Weights of a small mixture-of-experts language model, trained from scratch on English Wikipedia: 657M tokens.
Below are experts of layer 8 (counted from 0) of a mixture-of-experts language model. Rows are named router (the router's row for the expert), gate (a neuron's input weights, with its number), up (a neuron's input weights, with its number) and show model dimensions 0-31. Each number is 500 + 40 x the weight over its row's rms, rounded and kept within 0 to 999. Numbers have three digits each.
Before each expert's rows: a language model's description of what the expert responds to; "mostly gets" lists some tokens that are sent to it at least half of the time. This comes from a sample of Wikipedia text that the model never trained on.

# expert 62
Table cell values. Pipes, numbers, scores and short codes inside data tables such as league standings, charts and squad lists, for example MF, DF, 1–0.
mostly gets: " MF", " FW", " DF", " SCO", " drums", " You\""
router:436452422575552458510430454482453525552511479472476461471451575495463450514530519467504485498517
gate0:468495454543546478528499504464452593480486482469484529526455528492550511512535500542509468492471
up0:458529467534535454497482508466463553524516416504524530480510572484510466517526523511543447518495
gate1:527506445507535461446459440489460494480605428532471464464554491433413490428535553513522482449500
up1:481493414505516423457439498478479517475522448476451485456561482461411508461523524515521557464509
gate2:458487437458491426561513526522508469612535515464457493487481495529537506478542552452524431487517
up2:452521446467494481491455493455510513560510433425473410544531560510510490490596470463553514451510
gate3:536503481472535462539550521486522566458541502497469551478493487447470514565536487498524496575489
up3:481492514498467460531485508466481539498520520465484564470511518488465558514542503492517527547522
gate4:442512472498474475563515503519469518544540546484536462509550470511447424420605501561508478537506
up4:490503486503476499506502543547519427552573532524483460498461500490415420504524500504545502521500
gate5:505498460489531472438475494505526508473524456502474485504555510500469480417487526437556505574486
up5:509522471500508487489505479591522502446544449513441501501501557516488483485465492393489449602446
gate6:468500455449477482481471486418435495587517572561509451476443510565496483528555477541478552508469
up6:464539491492458510450469492421434509539520593534462519426528503562523471526491488513448499522458

# expert 32
List bullets, infobox labels. Leading dashes, numbers and pipes starting list items or table rows, plus infobox field labels such as Genus:, Spouse:, Website:.
mostly gets: " Genus:", " Website:", "=", " Spouse:", " name:", " Children:"
router:472465455550530524556481421462513521471433544412463475512456478542454460499541520513482541570481
gate0:472495454497432591476492431457525499442460542436513529501487569423526467503543562444495525479519
up0:524488484504424555483407447428491496466471488465487478535597522520505457541534520466512445486509
gate1:534487465547485510519534425532557464485515516435507428525507500465586467472583517500544500523531
up1:502473488533438548484502433559520505463438539482447489586534585471436477504538483507556546496525
gate2:444538478499521530506497449445451547497503624510481493438508536550484500451502550471497545487521
up2:556499449501502517537475484466405528528496606545459513490494475581496504449480558438510489475514
gate3:496491440482459450551508454510499539526563499441430533481507540498554444542539496527486486554444
up3:491522468466493455550462461511517554522439503479493520517483525525512530485554588550493497587508
gate4:493534469514500502544513554532464511554527525486393577494522448525559567585535544503539569465549
up4:526511479503522485537469524471491577467499536470484477553499373549528582456474544550500532486526
gate5:528441496468479520521471471509502485477514519457482605435493527556497509542565538521469426505546
up5:472502445481481491491416516496528485501491493480508491454538485511456494480572482491494439445553
gate6:453508485505490449461523537472531505482508522461481488492480465487379448477535490465442513538517
up6:465495454499485471481476510473502468454498579476523480526482432502448413483507526445453482519498

# expert 29
Definitional head nouns. The head noun or nationality in "X is a …" opening definitions of places, people and species, such as village, American, footballer, beetle.
mostly gets: "Species", "American", " beetle", "idae.", " rugby", " oldest"
router:505500420464522487529545529517497486537445540501491501432478523509474466539578518590506602463488
gate0:511528430502467533489485533535480539510523480508525528505492600513508440521515510526523533502478
up0:507514454490514559478488539490532523458524522516538578471466534466528471510566465481467527509526
gate1:430466430495520543520504452481546501580414511466445523475420494556503493504576508530487505488464
up1:481480471521521539540516478484534418559480462468428475456480542527510479528527477580481467526522
gate2:455491539461467477499464486446453485407492526514455471537533515520534452477560552410518519408525
up2:481511539449438455526466474466466469398482478553465513552488488533475482452565547370553506486548
gate3:494537473491519432506488517514470509584455593489492468536552495584420485532503462553465510469495
up3:497531462460462446494514465513497480571508580537483449502516538621495495542483502539509551439524
gate4:504482514526540440547449484549496431515550528485572560474522522551516536460545500525580470503518
up4:455508475515482512573432503551516455548540509488491517517537508535539463458576534520506556500490
gate5:471551503495577411482519561540372512482431516548484512519476480497539503466541471502475501464537
up5:523517518540551422486562518536467502481415555490479505494465455474523500455510498471470483485519
gate6:448495479398532496531548521476462492549597535527501492460546543544513522458518495537572508561372
up6:440511510473559488465527518504513521571555567500488560471498504492450472514564528520570494512433

# expert 22
Capitalized name openings. Opening fragments of capitalized names and surnames, often single letters or syllables like K, Gl, Mar, common in species authority lists.
mostly gets: " Arg", " Soc", " Scar", " Suz", "asm", " Chel"
router:462510477542511524478485470447484433557458488467513505437473598504446476547521556508544544519547
gate0:461540505506470485414511507477483463544531465528529555538484530526419497532482548430539434534456
up0:472522477519458525439440489467468497541460393546507511516500621532429488539479534477585486568508
gate1:512519449546529544478501497471606538476436522469483546492480476535472489528452480556544457559490
up1:492550451545496548507465430457558436443463506485473530488479552516490460513534511489549493532516
gate2:432581548497490467447536535454505470523558494442468492505513551509419511483495503504535483535490
up2:525518505472525461457450482453522504555488461521554544486546617478503509511490516476506484471535
gate3:523465503472469498593428545420472515522494441635588498505565456443505520542491515504482531555489
up3:478482512491535502489464472447499513495514497544557496498447462411418493529447455481434509493453
gate4:485512546540516531491486457422461569486419536508559502481472499437451497487492566437546460431480
up4:491468556508490469457478473448435568571437483465483507471485490432441458528515529447584501467480
gate5:435529492427502438448500534519512523480497468525471513397417551567491489548441473455520463531504
up5:537519468477479413445502495500492504558617476548444523479486504537425544537405513463496450500554
gate6:499511531552493436469457483441507423504435539474528573485526526482515498508543505515475509484491
up6:535530503547505516448477548470462466553424569500541506483510541485515468521582500511491536521496

# expert 14
Quotes, symbols, markup. Opening quote marks, brackets, asterisks, LaTeX braces, line breaks and pipes in etymology tables, formulas, poems and quoted speech, plus some "or".
mostly gets: " [", " “", " *", " '", "<", " $\\"
router:439445470600513531511478475470462488480500499433428517510507611508452444516542567540510553485515
gate0:473493420588504508488479420526540462453488462473543514487512494524501508587473515491557535529488
up0:495489393577496564532528452539519504511497461510507438480487488490479514502463505464536502562502
gate1:555536489567498467538471511451447561494458470539496493502480511406474488531504512512535477523529
up1:509456481515440541494528460493452573489494494450433434552479584488503403480646604475475531520491
gate2:522460496543503542539450508517468490438511551528477511472470554523514435460551630498451503486448
up2:483497482576481489546465526521494448448462516531444564467548570504527473490549528537460542532466
gate3:474423508549492534473606606532475515446552497488471527464503505496502455529516495501486492456500
up3:471491522557497522516651574513477524432449472467428453483506568492532430539569564508481502489513
gate4:451476460487505595451538439515509492492560478454537481495500543529536473519508508502455462460466
up4:426494512493471584475496492515466432488522473502496505508534582533496491467558451583478448454434
gate5:530415469519510518498462473431503491526465437490508543511523542497482410492565578472467504480541
up5:539476515491468559481434512453494451488439433474535565503537510462489460536521507502490509503518
gate6:454529476465512483480447471570471489425503472399501488487496564466527476550481570538467527560479
up6:458503502522505449447468514559466490436491507406424474457515520495543483469498553462421574509566

# expert 37
Transitive verbs and particles. Transitive verbs after to and their completions, such as provide, improve, bring, reduce, plus particles and objects like up, him, them.
mostly gets: " provide", " improve", " bring", " reduce", " avoid", " changed"
router:446420461529524504467527524440446468479508521441387460512418549485407454504503485490567517481519
gate0:441518442579459457521566529496461462533486453536467490510504551521522512442581487491521474358527
up0:431467475606457529456543486487475495511483467535476497491462554465516545485572442478539563412539
gate1:500413493536475451444559448539475540478497445507462433516497527471457480444519476501486545535510
up1:500446485475489487484466513489422564455468423494457471510484490462472398459495455501428509612502
gate2:562546506440554534513492516551449509460512519491447478517444550460524408497527561559511452530496
up2:481481530535487472442507437538526522525482413428447476502551512539564538474461499582484479529519
gate3:504494529434557479536517521463510517476495579471479522471535566474530492476525541529515475495565
up3:506427497473609381488566497477556549484480546463518493521507567477525466406451509511521510514537
gate4:587502465508492539407479489448570488470475534475398513489459516481409451529531403431552453481500
up4:560494486496475512411470531487532509432553519441449490510469530520453421500537462434536485442504
gate5:491400532472537549519508517524475536563463510462434499491518423524506551515512524478519555566513
up5:500511493496529556494564509535540589445474485458447520531452499493460541548474537448509559515514
gate6:463536479557504485538515420401483504540500514571481524474522561463514483558474488431552543504484
up6:469520465472483444495517448405499490576506502500498468490430511529524435496426454430463499482544

# expert 31
Passive participles, dashes. Past participles and adjectives after be-forms, such as known, situated, derived, referred, buried, and em dashes following a name.
mostly gets: " able", " situated", " known", " derived", " considered", " referred"
router:490461426522510489553508509481459491551511487527453519534489544489468433511520527549527502492504
gate0:478502474567573513483447504509481436495456438510427481492551501432555442571502519520508483582455
up0:483435457500509395453527420421529550516501478512407503556567499498452480497459598446574504456503
gate1:417466484481459469434485561465423518570515514542486531464528509491495484504457532508487507542510
up1:498502467518489475474532487542552535577501484468489462586462461420544464458495495501470464410519
gate2:472561520504561508536512435484506468466452465462460535478404557488593549493505536505523460478515
up2:497459490553558469478549461530484473538426469501466503483531514569512590506557530539540486423524
gate3:519501463576474482511509546442457548556517552498484518538526562524585484471521448516523478528477
up3:467484485607511520490461509434474487543535541539474578521531562534515465472505518553528455480482
gate4:470442476512474556487462498529529489513570482579541500538496464467438465517514524483540459493631
up4:515446505506530556550552471508526549542497500563448498512532578495484425504508526592465463552550
gate5:577392451509495505493471420513510480485529448493501558596508610464464538493526476519505484549452
up5:568475472479524441514478545536478473526482468515496444527391510471491518483516486460579565502481
gate6:439478482462526482620494469567544491515519480511502498510464519515483514487547476519500439520500
up6:470443456487542461555500447533495458552583510569475491514461507529480496506529495491555433495584

# expert 52
Paragraph-final periods, heading closers. Final periods ending paragraphs and closing == or === marks of section headings that come before tables or new sections.
mostly gets: "\".", " ===", "es.", "y.", "ers.", "ia."
router:464494453530510526569498463442473468522522577545459526428511506508464470477517495515525529533523
gate0:496462446447478474548570483549569457420563511520467464446492519484475472477480497556516524522534
up0:500469423460516472504580463525544460408581473469459487488492492483484513474562552513484479537528
gate1:452473462456512489480496446502461448506565508445524529535511540557526496508505486470437465511462
up1:481558467485501464513511466488449477512589518482556530498497525562538482502466445486448540493466
gate2:563474474544482523501465490488555534544420524509574535559501560503521516573556518518593520441470
up2:524474515554483521503526427535526470550426505460525480546496543554489476447563531506530541520481
gate3:461572457526494560530419525445500570541502514454433489463527454493459541504562503536523569504486
up3:469521489566561564494435590450509494518556617477462516461533483484476487473516493474515520483529
gate4:499477478504533480461546511485424460397532531485470560452473516471510458508502588512518488455445
up4:540513478498514478479553484440398460426490481457435562458526502454524413511514543487482499463446
gate5:484540446532510541495546381497456466552421547494523490456438611567523543517521527523500478495460
up5:501509455484486519530537435483497512551489498503478485469510563529583562500553512518518500472506
gate6:514502504491493445471463488517474464502480482485488484442474478585434467518510474462476523521461
up6:449484520496496421476531428485465516468498506522471539464471509529452456468505475451444495493498

# expert 58
Infobox labels and function words. Infobox field labels ending in a colon, such as Jurisdiction:, Full name:, Genus:, plus of, the and by inside titles and names.
mostly gets: " name:", " Family:", " Country:", " Website:", " Genus:", "="
router:478438431480527524524526455462522495491462527455443417436498523552514508532557546537509597541464
gate0:462412555539510568480487495464527515435449513447464486429486543505506478534480496567470482531480
up0:518508561509513529492556520514512518459456517464473443462480531530511495539535474582542464551454
gate1:538483461472531479478515480427473492417492419416460448525460486490510601484491463504464510437487
up1:499478495459510433481574426558473475423466523498487561497535500529450522502500478485447505391494
gate2:442458481550487501464518462467556525527430470527531502512480503524520546455530479565506484601500
up2:485478502439476499506539508480544511505462529512528522492499520541531531511597494558475579561486
gate3:441524493486551522489529529521464495480459571524554482474498466583550498527483438549541527484480
up3:476523485477541521442554529487460412480475556532523450491524449574538480486514497557532555460467
gate4:519506417602516559488490458461461508463485507496439476476512496540496559511483529545485531497466
up4:537544409560512592495522444470502502447458449502411458468485504513470534517498534566535545524474
gate5:566433481537550540514511513480534453487484533452495458479466460453533521422473460493499477525526
up5:560444477502515531503425505423498517472456480481459451462494464524582527453473441509497492450489
gate6:482474441543574486449547486455439464467482403497486418450512440493513536575561545518506532544472
up6:525494422518531502405536535504384436466472431468511443442497471516465499555595492535528499516472

# expert 50
Mid-word pieces, conjunctions. Middle syllables of long words such as Neanderthal, aquaculture, monopolization, plus hyphens in compounds and the joining words "and" and "or".
mostly gets: "-the", "-and", "-to-", "-to", "-of", "-l"
router:447524439528537467537509456474495445520472549448444526479482488499517491531529544530526537575515
gate0:543471449537496456531517507539533498481512549500490472520462525536493495491497537540538537573492
up0:436452428519495430542538466568549455451506527411467524500486508480575480475503530539588532475575
gate1:523542475467563485561486431550463532516506481474518485536589498601546470504477501499474497513465
up1:491496458531538461571512404430477568563440509531485533460534448525464497521487494567497536469483
gate2:479553448562461523542516587553460428478465593506479560452561477531531464528543540483489517485486
up2:530583405529512507570532514519538439492406568531408591466519488564574519586569541504507474481489
gate3:531522477439465450493423467563465568543473426532486563436454471575510577496490635547572477491541
up3:548539471491504481581492495451526574526572524486553517450527501547462509506496528578570441545475
gate4:448510462498471465521530554546457553497468547522481450466479568509477471468518568496520526538514
up4:451510435454450493511456528547479505492557516524496504523498541478490527485460574508538488520523
gate5:470504479412447502510470580447497562493524538494542453514480410489488447483502475497407506459546
up5:477529464469433522407532595488462462459529587405500475472506534513517412502477499517519498502525
gate6:544519431516556508447581542516534463438501509446501494530502549531436453499521510532434581526493
up6:522526459529506511481508520507497516510473513485478517492454521527481522561553518470451482570517

# expert 19
Commas after names. Commas, "and" and pipes joining listed items, especially right after personal surnames like Kosygin, and name endings such as ski, and son.
mostly gets: "ski,", "son,", "z,", "i,", "ton,", "u,"
router:500426482513520519499535467493462474495511536503474524470435522469504475546517499530506535525489
gate0:501503450508576504514464515426536506508430445493489519487441510458525505496520526507475506480484
up0:521512455462571475577474467444472558498476470457448546492516538569555527442515492579488505479504
gate1:496549421439523523543513512547494625516489508582396460497474540548476482561564539468534557465564
up1:526516479479524588498487488498476570431497544576455489459477549553482463532513563482490508448572
gate2:516495518497565523469499469463482435554465612508506509502520551479483517419502441505530472521556
up2:488527552511495513475511491538442452550423504491430481478473545464465527457500462498444519475527
gate3:534474457481473486541531485481533511443500583530524480526507509537495444427542561510552465452571
up3:538468455486461468472536505530520494412536490551510539493560524492504496534582423497540455508559
gate4:469505508551495454480550469477494469505524494456471469470470476472531445531629535532477483471583
up4:533474554528516479472522502459437487517516534478466446410518510574544513497585520533436494506548
gate5:460482489476509539501527502496418512536609489514479542479490524504426550550449510594531518449523
up5:483535512432492514500542540520525537502556523494538486499491489508476497456451484577511536527515
gate6:507493486552486541504534463445514509505483495451488532477519480529504449470529555481482547502549
up6:496503470543505551516546472467558571485470489487467567495579483493465476494548499524516530526493

# expert 6
Infobox labels and coordinates. Coordinate symbols like °N, ″W and infobox field labels such as Length:, Born:, Coordinates:, Released:, (aged, plus pipes between numeric cells.
mostly gets: "″N", "°N", " Born:", " Coordinates:", " Released:", " (aged"
router:482473407459593505512525446478525465510456481520502433490511560501499373506584500513537540506447
gate0:510515440454520483506515472520496467486511453436515463437496570534465521475549562460535452554534
up0:509532487536478471520544459505553532470558516478547432482515574503502512526509517528542543598547
gate1:506489511506450501506434537535515396480438567520515523514599509486414477512608521469463510563491
up1:458540516488501583568512591502445435488456465568505458519548588474527502510546514476467540536464
gate2:490522458536471509519532477471482531582530547512480500514505507476532446474561441382551520471510
up2:444550405506501490517524444523476543565519489456546446474466556440563496564585478443584530477467
gate3:508561425544551447501508539513492506496466473513543447498464394532452480516477567549520555561527
up3:515461439491560508501524518505488478487547540541531430548515480493555505500529603476577534475564
gate4:456448503541524477482427512450482523476438454560452508422490503551498471503411543559461498559433
up4:486457488496502520508480470429464527544467486449402474456449535531492497458466502520547460547454
gate5:501489534520580553434497524439560427506446506520511514523510594488477433474527459476548510535516
up5:421519544473530545530483476491469503512452476609532507454486552521456459477531465541517516540509
gate6:518465469506486506494514555514501536507497500520455494477580475544503485495574507427478461489561
up6:491527462579518446498568534501489489516499506531502406537530470549491469492465540501590568515473

# expert 21
Personal name starts. Opening pieces of personal surnames and species epithets in lists and tables, e.g. Mc, Abdul, D(ignam), cast(aneus), Kip(rop).
mostly gets: " McC", " Mc", " O'", " Pere", " Sak", " Abd"
router:436491447536524455455505407496469466526478541498494473413498490465442503510551574500543485514522
gate0:496517536544518481479497491453455503513457558436469522468532461437544508491531459492511474473485
up0:512587483542506465476511504494494478523500513409514463432550509473530477490536526525508492453499
gate1:465545481550546524510488531499510476530484497434517456529473572512530432460490568538543490504460
up1:500522509537540616414469542471460515530508480524519462468447533525512488466450516482498538537530
gate2:464491473496455487527505448526572490486452511529535489546441590457423556553538494496493516504406
up2:528464473491464493472503513486566459484603464496429465520495486484454617520525529475565474517483
gate3:531552446533562486437509417451473557487531507522488565464499509435497480532555503509523517504531
up3:510599516546559478481505468459466552487616503494491556428523544495481459521532504551471474481520
gate4:477458500470539520540512478478573491516603456522487493508461558418490500464518601520505522502511
up4:389458527505543541536558499504506464531536447510490527497495473461452470474485521505498600500467
gate5:448462468545471578471442438563546532559459513415454547467521467498461470554597561502570526481501
up5:445516442498462526541525391493497447511518484537363488480494489561454524499494573538511540454543
gate6:492493475524538484439553449625497543515510528490537491469530431482480473506575463483468540610509
up6:464510482508547449488511500570588537495495498480502534529515454536428491484515550426449519533497

# expert 34
Sentence endings in narrative. Sentence-final words with periods plus but, that and However, closing sentences in biographies and plot narration, such as death., period., tournament.
mostly gets: " However,", "\".", "ity.", " year.", "ing.", "s."
router:416465475598542506546498467459487513493524570496430499406495511515426525459499488485526570539536
gate0:407474418496528551518480470502483440507489505423566436492471578504516449469550488584469545468512
up0:493525526438474457457483515472477498492473520515526530527543573533533516462504441516471542517520
gate1:451507530529514524448504460493442453520514554504490517510508489534418489469505462532557508458502
up1:571476588520498544443460495504444466486498508485512498491547566629472494447462490503502528499507
gate2:467501527545492516528527524484433466436437569499457535525491506494487573457416426562451505528478
up2:450463499519466517476546517457447481487489621503453509508476534475476549464446472551482516492502
gate3:475530429565540448548454505439500553535485506538452499477513505478470530496550523503500559540458
up3:459493500535534484498433492472534493519560602532432497461496488477493502473473438436489492528513
gate4:515501524493481515480522518486500514507469529462497504487430503461547529495550433461469559495493
up4:508512523486510566548524529504497476476527538490487516505429513509535517427437440505479515515472
gate5:526565486530561505546527490467554465482470472534539565509451503548523394573544523512478517406498
up5:488424533506506498450536494457455481544462541539558509534472481537522482453462387497527478494499
gate6:446487423547627466494488505431445547440503482550477508439462431500452548510467536387503454498511
up6:437488458565636484491556534434443477470467515516472496494448419461463530520505465440511416475523

# expert 18
Pipe after team names. Pipe separators right after a name or label cell in sports standings, election and fight-record tables, as in Kempston Rovers |, Registered voters |.
mostly gets: " Authority:", " (loan)", " (incumbent)", " Released:", " TKO", " Total:"
router:445402409537593531501454536491499463504461469484464411497482532564485500518615503478533505501456
gate0:503472446470587458501486501507522516488455517412513511456539480572520507549537438531508471523553
up0:492498459453519460489502494493508551474494477463504446493479460553522543522552479535444432495553
gate1:459464490513573463440472497496525463588423432499502494412461513573536427512581449505466552400453
up1:509456541535563534474484463498457476520427540500520547503458572555507494563563497521462583442431
gate2:502468474431445578529541485451498457442501482455511442498547503556495521545518499511561531528470
up2:515517452458522538509517452530522500443468447468513405527577471494491507491477539526580550525487
gate3:534474486573445509532518479478457593545466594522504497456525497495424533513545468478490538480502
up3:506480506490460490533463519472489575510515507520486473428543512483473515492528484465509486483500
gate4:468458463527523473462401518506483504466534463471519505507417500432460481504510464541429545554511
up4:468438441551509491491474477472483490513491492483467519537419532461512526479522565517458533493500
gate5:459486440494570466479485517527503461517538419611492445453440475550459520518504507530493489524446
up5:483440461481487504476470538515487489529493475531457484413505471493482557492515527491501517497463
gate6:460467470494518455491514543556422480484495516552550438479503469528460451503541514533500518515508
up6:439450449525510423466563482551446485536481492483469397526503476559449563491515511518505465486475

# expert 0
Table row-start cells. Opening cells of table rows after a pipe or line break, such as dates, counts and Win/Loss, plus infobox labels like Born:, Died:, Established:.
mostly gets: " Born:", " Died:", " Loss", " Established:", "On", "During"
router:484461396556645461520457470487509481515463471457462427499489505576481482483566510508563551546502
gate0:476505463537486570550430544522466532480495497456501479492420512535522502466533527568456496476467
up0:492515435521511518544491546529432538487493496530532471510437537513531537468495522462481491536487
gate1:476482458515547539498475526443439548490503567556446510498532487484569474553454541479508450494457
up1:455482492504561498521453475414487543510532570522452532511499484534561495476422553546517453531488
gate2:549475445497512475586505487595613498464462466448480459490520541463507539547527569496519527498494
up2:569497429464541492528497468528518442495468451556486503540470499444506539502519539438516520482501
gate3:522520477551544495550572495489483507555456469491490516528427530581538472499520510559490577539389
up3:524555513587468501505554479543463470520511482475506555499558486563558488506497462524490581506490
gate4:534527449502560480529452485465485472503482540544457415426514440535450528495600461537575554558510
up4:493477422504561534550474484482540534518465488513468473467501474541449547430554514489575502561525
gate5:518489466490577455509453406503543453560464502476459420453456539552461464429554495499464498546462
up5:479476490556559478514539436518528427541466496461465500478495525568484471481539521483462491539481
gate6:616513447521507516525531467551461490528473526444441470482523587494476500518571484529530471490460
up6:554459437525512518489500431573470435490434512504509444507540564513457594561610490510507459520512

# expert 39
Word-initial fragments. First pieces of words split into subwords, often at line or sentence starts, e.g. fle, overs, appro, Sup(porters), gu(ess).
mostly gets: " fle", " overs", " enc", " arr", " appro", " successfully"
router:475442444536525509555492503492467422515448530503507473463508475474431498539574593533604480505546
gate0:396558428446515526537490504561441454453455561426468427527515450476516528519485522504545466507531
up0:442517472435551582498479437484479492471419553458459469468479486542512510491466549457556442460467
gate1:519496436442410484577516572549459451519453507463511528428468475522509556484546522466492508449430
up1:456521532465513465517485443449449476482502529505499527456514445471530474495483543460573473504474
gate2:478445512455519488504513428459442544415576498485488497460557524512471519504493568552529516529497
up2:494399484429504492535504440395440509430545485500500493490542479497417483513521517557519484474536
gate3:484486457472550494471431594497476497466471554517429468457436530430401463520458497501531485521573
up3:504478499476516383540492496512397454525512560481448492486425466516466459485496505594495496428503
gate4:490562470444518555459514456489510562534472519460550498480440517535521549521489502453520487495364
up4:556457497478487475557480559548525427552456534574486464513485460507490543429485482506524379528535
gate5:513538472552504543562516453539447454541497510468461538463504492539502551531530495479557516530432
up5:554504456522495494528488484591474456492527519461555462482450488480505468552493567428558527478523
gate6:467474425532490530474411512505487425531511515465471403460488511498516572479473470504591497543512
up6:480457452543472520475435523511408442598505515514500507446449566521524542489553459506448380481526

# expert 51
Prepositions after nouns. Prepositions following a noun or verb in prose, chiefly of, in, to, for, on, between, as in "part of" and "featured on".
mostly gets: " regarding", " during", " avoid", " reduce", " throughout", " promote"
router:406447471492507493516551549446499480472476498458387446426492528464491477447489542521543497519522
gate0:457443470482454505485473482443572500520459471471548538538462559504518535454493542525500471463502
up0:464465471477455453498480486476604542508507475549445490551429518511476545412476493482507454514546
gate1:548483478557493471497497566458481470476447523497493517431500528433640518471488515467472531473485
up1:467470459469500516569505516515477449458510480453517422490533502491519547442446503482514520539484
gate2:512433379460441541468543413541429477539510518484454489442533411456486480529541445468459471470468
up2:434496513467534503487508492539442431458515524482467485435479441469570456465453398482481475500485
gate3:432501475461503540553530494472478492497530508484479487491477468489481457464542544547511498430500
up3:440467491470448487538510509477458528434466493481496453550515472547452489474482492533532524399474
gate4:441493510577502517528533510477541423532552502442447522470537486480504553483527560517453524546482
up4:419450473504489519521516445457517466518498448493494502512510523543510535442505546510484468615492
gate5:545442477469543482536480588475529376508524486493508480496470498470499509450506498407515495535552
up5:460460482459484475484508586482514458519527545500506544454450494460483593389497496547522466504610
gate6:442474449462480522555485513422534421567458460554493436458534521586500538463505491520491513517429
up6:446510464409482528482489559392520497622454449601454504494573516515494528445476574511476453484480

# expert 56
Verbs and adverbs after subjects. Copulas and auxiliaries right after a subject, such as was, is, been, would, plus adverbs and "not" following them.
mostly gets: " been", " would", " was", " proved", " seems", " be"
router:501413437519574459524454466472510405555464550496480461507484482457480453507529523533543454489518
gate0:463415464532483509486447521464453438512488471466544494487500496387465442506484538457469482522490
up0:439408508565475476504523602446445453547452479431495507477498499453500486485494445465495428477487
gate1:450562499440546454595557514492472476482530454564497497542468486474531431533523455556581497509458
up1:447549506465514440545518506474500450471474487501413490530480490492487418479493489506551493550469
gate2:513464473541517437519554464535505488516488407551489529466494503516495576538525460555527531478523
up2:497456461607486441534560444553522483500488496529454527549509531483447555495502526520540504457556
gate3:448479473534566464573407427466457431534481507504566377496479496512519566587452460476468505484487
up3:481469454546575419551409454454496509524460492524489416509487434503525585507485421470513454506485
gate4:556507496587532459561500413428552426470491494488501537502491459569516499527431513482555513452508
up4:565472498589522475576547495450489450542502513469483533460525482540499525514454529489514479461447
gate5:533414418451491456516501554442551520496517516563484461511531388392462503559543560499555488467537
up5:513433434440516472522460535492550482566554498575505407497477451469542477537490536476566447495520
gate6:518467495519484456474522436488549462492475470496481531558551545447413494457549475507592486504488
up6:484433514505495467470467515491536500513477437526507525556517546453499431434507448537536535520450

# expert 3
Organization name pieces. Word pieces inside proper names of companies, military units, institutions and awards, e.g. Steel, Bulldog, Cutlery, Infantry, Airport.
mostly gets: " Fact", " Committe", " Infantry", " Racing", " Indust", " Reserv"
router:481490478494511580520493458444529471501445552529536501462560572504484520480587526549537492517486
gate0:468513475489518500497492543477484511383538468579555427506528528439457456409532517550556545466490
up0:483518503455479506508511512522483479518515496500490482437530448533493516421568531483529535513535
gate1:494603458506506492512491538491480548455502510556437465397463522492501519535461498483535439535515
up1:473538535458498559506459491519545601463527515478444514440458518467564517465562513481516475524499
gate2:432494468491467489612548536510445546571478596493520516430513485551516489518580515522511544516504
up2:478495499486441502567539517549520518529588525465515557507534487591517479476516473543531506445475
gate3:492501514554477469485514451401457477406454508536500415449503506416547518450590564486526558505517
up3:475467505516461481481522437444596469375498444477489482474541527467513588462510575505541541447505
gate4:488483451438502606550464495475553499491421469526542530497481442536491515485573582496508540528447
up4:463511460497525598486431476538534479455448525522583488463519514543491540539485518519541445465499
gate5:518502471402550496444486489531512525479528494498481520452570508587473500490553472476451477453447
up5:478495499444495565468513450525571527478460503562528463452607533511518491450603610488523454420529
gate6:488468498484467540465489523447473496445485498563511493482470491511530514430568501475499481527502
up6:464427487439463524490518446458598427519490453468463585470490534470480543462538512527492441488437

# expert 59
Clause and phrase connectors. Words opening an appended clause or phrase after a comma, such as including, which, especially, depending, resulting, (the, according.
mostly gets: " (the", " consisting", " (which", " especially", " (a", " notably"
router:519433443487534442532546553457428535523420523545508474541505522430443415454507539515504538466507
gate0:476488544526476463490450547489499461467479471554537483526556517442473492426415519537494479499501
up0:491508515529552486495456537464522510485478440577547457497558528486479560541476513530534534574494
gate1:448490448569484511420456523514505525532557525533513463439484539483512454525600469516513514527522
up1:466440446484541464468478438511493531536483433548497436615456506522457483492500447518525486552476
gate2:533424486516502537527581509513467509572512562528515448576489445443481540507522402487503514476477
up2:520435477552546426584515521505485525519427605487522524588541494477432461487480448458454474490498
gate3:543479484513545512512451524448514431501463517634485498522459439474495527550559424476538479525474
up3:523452472481491486550499574485461423552438526518462451580452436430456498462562438431509510537473
gate4:513432456475520465518408564524497506491434516480508450459495414457520473519577512507537500493492
up4:512480478500602472516538512530524503458459526497537529515425498535504488453492512498477568465572
gate5:521540482553546475542597570501425570514427471569499519520549485453480550411499550482563577459568
up5:454455519508588467495556514513473503552540532487536520468550489458518520381410539547457544468516
gate6:435434483498505473538508493553485408458431512495554481523554483414554457424452535591476511465543
up6:490498470465447427568492479632460472465512518505463473496584423459471493414427505560451540465510